{"num_hidden_layers": 9, "hidden_size": 256, "n_experts": 128, "experts_per_token": 4, "d_expert": 96, "d_shared_expert": 128, "hidden_act": "swiglu", "moe_layers": [0, 1, 2, 3, 4, 5, 6, 7, 8], "router_score": "softmax", "normalize_top_k": false, "routed_scale": 15.4, "balance_loss": 0.00838, "balance_bias": false, "n_groups": 8, "groups_per_token": 2, "init_std_router": 0.0266, "lr_router": 0.00202, "num_attention_heads": 2, "num_key_value_heads": 1, "head_dim": 128, "vocab_size": 2048, "norm": "rmsnorm", "norm_place": "pre", "norm_eps": 1e-05, "positions": "rope", "rope_theta": 10000.0, "rope_fraction": 1.0, "qk_norm": false, "attn_scale": 0.0884, "tie_word_embeddings": false, "parallel_block": false, "init": "uniform", "init_std_qkv": 0.0471, "init_std_o": 0.0471, "init_std_up": 0.0471, "init_std_down": 0.0, "optimizer": "muon", "learning_rate": 0.0125, "lr_mult_o": 0.618, "beta1": 0.95, "lr_head": 0.00872, "warmup_steps": 200, "schedule": "wsd", "decay_fraction": 1.0, "decay_shape": "cos", "final_lr_fraction": 0.02, "batch_tokens": 131072, "max_seq_len": 512, "doc_mask": false, "z_loss": 1e-05, "train_tokens": 944800000, "max_steps": 7209, "dataset": "wikipedia_en"}
Below are experts of layer 4 (counted from 0) of a mixture-of-experts language model. Rows are named router (the router's row for the expert), down (a neuron's output weights, with its number) and show model dimensions 0-255. Each number is 500 + 40 x the weight over its row's rms, rounded and kept within 0 to 999. Numbers have three digits each.
After each expert's rows: "comes before" lists some tokens at least twice as common just after its tokens as in all text. This comes from a sample of Wikipedia text that the model never trained on. Tokens count by the router's weight.

# expert 79
router:499471521522458549576556442442507483525571460446514557505469575528470509490505502567531518434505552519420472513531530467525501488572460473563485538507470466577493503515520474552544434486519537517507534489559453550539439441533490480483555438546480560472508568518467535521494552467506514525500504535455509534515527474442454461509522517434439501520532521524507485505457472507406525587503531483470559528444512507473434502485465543551520467511526576526499533475446484559511487560540536473435548422466482421459434511463478559547468497503560488555559416525486430492532533480453494462552497517492522415539541492523518438491473518544466496452502457608572541533435515524443431478584464502512527544530539478509559520503435481471436481535488553484549516557468444492462524523495458
down0:521514491498515473435503502478454468561578487385542471530461448529509552507540474566521523551478520418514527549503499478542556566547483452485484479554512459417538482501518498513453402518504461497507446495554462442489505520519463505474510519473502485485501491572459518546466527465553489407501548461519511425463475474373525423527499556520487552461464606576506558557475510531490499519556425522513467491483503529540439465464459442514526445526572517514437502490567556510471531523438538514414490491478476522560473477460509499541501589488528477428470479417458496460536416492446537451467533542478519450542468533505489523496532531497505513512552503507502541524497499550443511482500508529480473501503472596478431468479540580499472556504487511488484401485472505569500554513460483
comes before: ":", " name", " by", "ate", "=", "("

# expert 74
router:577515499524554486551513495429477488575569437404517473495451533538456499547537553489476503415472543542407482512510569451479484519577468493538493513471462463546458504475522489512546471506524501519455520437499427519545444439541554521518444508476515464474510564487474495474485501494460485538476531578447532511546527540534454502463479518443446505535499477512522505477454471455458552546514524479463566478507485516474492513494482475566507474523475560542524523551464520522519537581581467515527528397428485405505478505500527510504477558474526479536518463525488450507540474499467533548567481515487490468586472542564543376486524442473422468461582517591448543520444509541473422498533509547571502457511500581544558472456546453491470502542530498494521485555463522541490542454507471
down0:466528508546451520523465427484509498538485464469512515588512515513404444488482466485468542518524517436477520531508467434521478547467539455510564561500516536479518498504483496476513550530551521498454542540475421474507561453450567523508513480458507477558561486562472507588568486488524494556507452489421545437496487461547531506497547492520470419459444471460526500572509533543415500474433506487441541544494490501495424430497552566492483613553455533525494524545495553507538538477519412594497454460578502491525552472470546524502555444476530526518533470539413433543514575550594527489514425478465472462459544533510467502480525530490513467493493458537507480530530404425434445511497494535528424504552476524463493501523478465486528495521533539483523553447509533476521478545466469
comes before: ":", " by", "ed", "duc", " name", "us"

# expert 76
router:551488489515489487556538502424547489522544443460507459498468511553465492507520557504530488441514512500416461558510553411477504494554460476541511514453487405567443524491542487510556449518567513532447505457554443528556523424524532510476514490480500530466495531452477519461505515492474485535467520560462530543511517521502487496482454529454441540520523458547478493522432464487450588575512518493473572493503512472476458503484469449597543455536479518486534480545400511521519554530608506493484577412417465424539478522445518504479494519467511434560544488556528467505514498519464521547582499506479524441556505500513532378517511455482414483480576505593508578521461517529451473460542485480516482500541474520578548454442476475517465496545549538492514497571474464515475534487484455
down0:485466471519507494455509520478472474536462562509543540557498499493524535444464475514518469526449507468570470491534526471491525545508471540402508553479492530447488508483494432508522482489555468490489566525491551516521437391484495528506541490453505494474402463550531483441477514546486515384487489486463515454486485453469548474419459489522551531431523495483498473526596444539482533491481549537456497508534501486455468441638526450522477457509543479483525514529468475486518503460493508517537506443483502441453512476475571504490490461478549531514467471475532488470579578544417569522449542548474484567518466461524514525535487470533569474496481534495431575537554534579417488451475421468461472510498550398511555532542474448457517550555545523493429443539540460461421493518472487
comes before: ":", " name", " by", "de", "ation", "ate"

# expert 33
router:467506497515527541538514569539488482584502454456476508489461520497530509582466583553465429522537551504560404494425431556485471538502522553512480496567533517438461482519522541525458486466468501467532503570440473489486460440498505547503598497533552480544585547445473477454556509438481469438542460531551554520485470393493506509528563549550532442514464512452413485538452554524447495514475432546535473519463478510521443497474576529492482491562472556511475541503543504512496488457469443503493533461504519452481449548458537569486484517464543522531534512556484524549509569399451552475526524516444469444550498463517494505538511452522547501529494500439451476551492513566488529453484493404455511519510498479547527530572467519547495529470523457512537560457574560506509503448476500
down0:494487537525566451528413487491522493454590497493509474506547498511564458497491489479509493468560515568470507557510465439539512500484507493542492474534471518569530627607526469528480560547466493539504467541518561527456432532466495460473504497590479459511481493480543484460451599486460488456520525436422551531491539533545537549512525497598482499455458488468548578540496539500520572538547472519495465477475499502496510478559434558409468525484571480540557554522519453544580487528576552479509472523552464502499532460497482507442489414497531521439447496495474467455475444530419488482532505517440527543547516544504488484474491547517471529451531493491531474498539502451497527478471502546541409427481519542446425522466458513540464479491463531471494470475531394483470496497587495
comes before: " the", " a", " his", " an", " their", " its"

# expert 0
router:444492493512537503532533471442555491455467515509526576494539481443522463505536481474485578478490548513560516453444518559527568516586509479537535484432477409469434481476512444488502588491503441464481571457477483535530463546495513431514518543548493523507522519525496510530542541480495432489495456520574552510505474453516470499560521466556524505458475478491522469498484516439460467474524474516505542501421494511508453521478512532514446468483503572440434471525541559539485538538443486509506448518458529384507562487477509427510491487468505478533507419472454530468553530497540458499566489486520525478462494485539583581474403494523457491533529555509539507559492407400470458519501595604456444573538506509569482445540506417472517532533477520518510463571460526514440522476476489
down0:543484515500523490496479492566528568482530552535464462480473497498426474500456466460486510543546545484500498422528506559605421477420462436529501509538556540456532585506521525546559495539480527508490503559533459532476532438497450561469558479539554517517519464489557524556490456536539497510463492510546531486497527526507523521453503518513580446458509507463582462536481489492492429454513595482509527572587474426545557515520478457560528438469523510543527485485531508541479555544529462529442543491385491583511565505545427518536513508446511496434543416521490523516501568498493508491507435518477512537573462450455512445506536529533466419574495449459583538463567511476542557438474463539505493504465484471466495515503428572536509438474476484454470533492464522482533516516495498
comes before: " of", ",", " ", ".", " to", " was"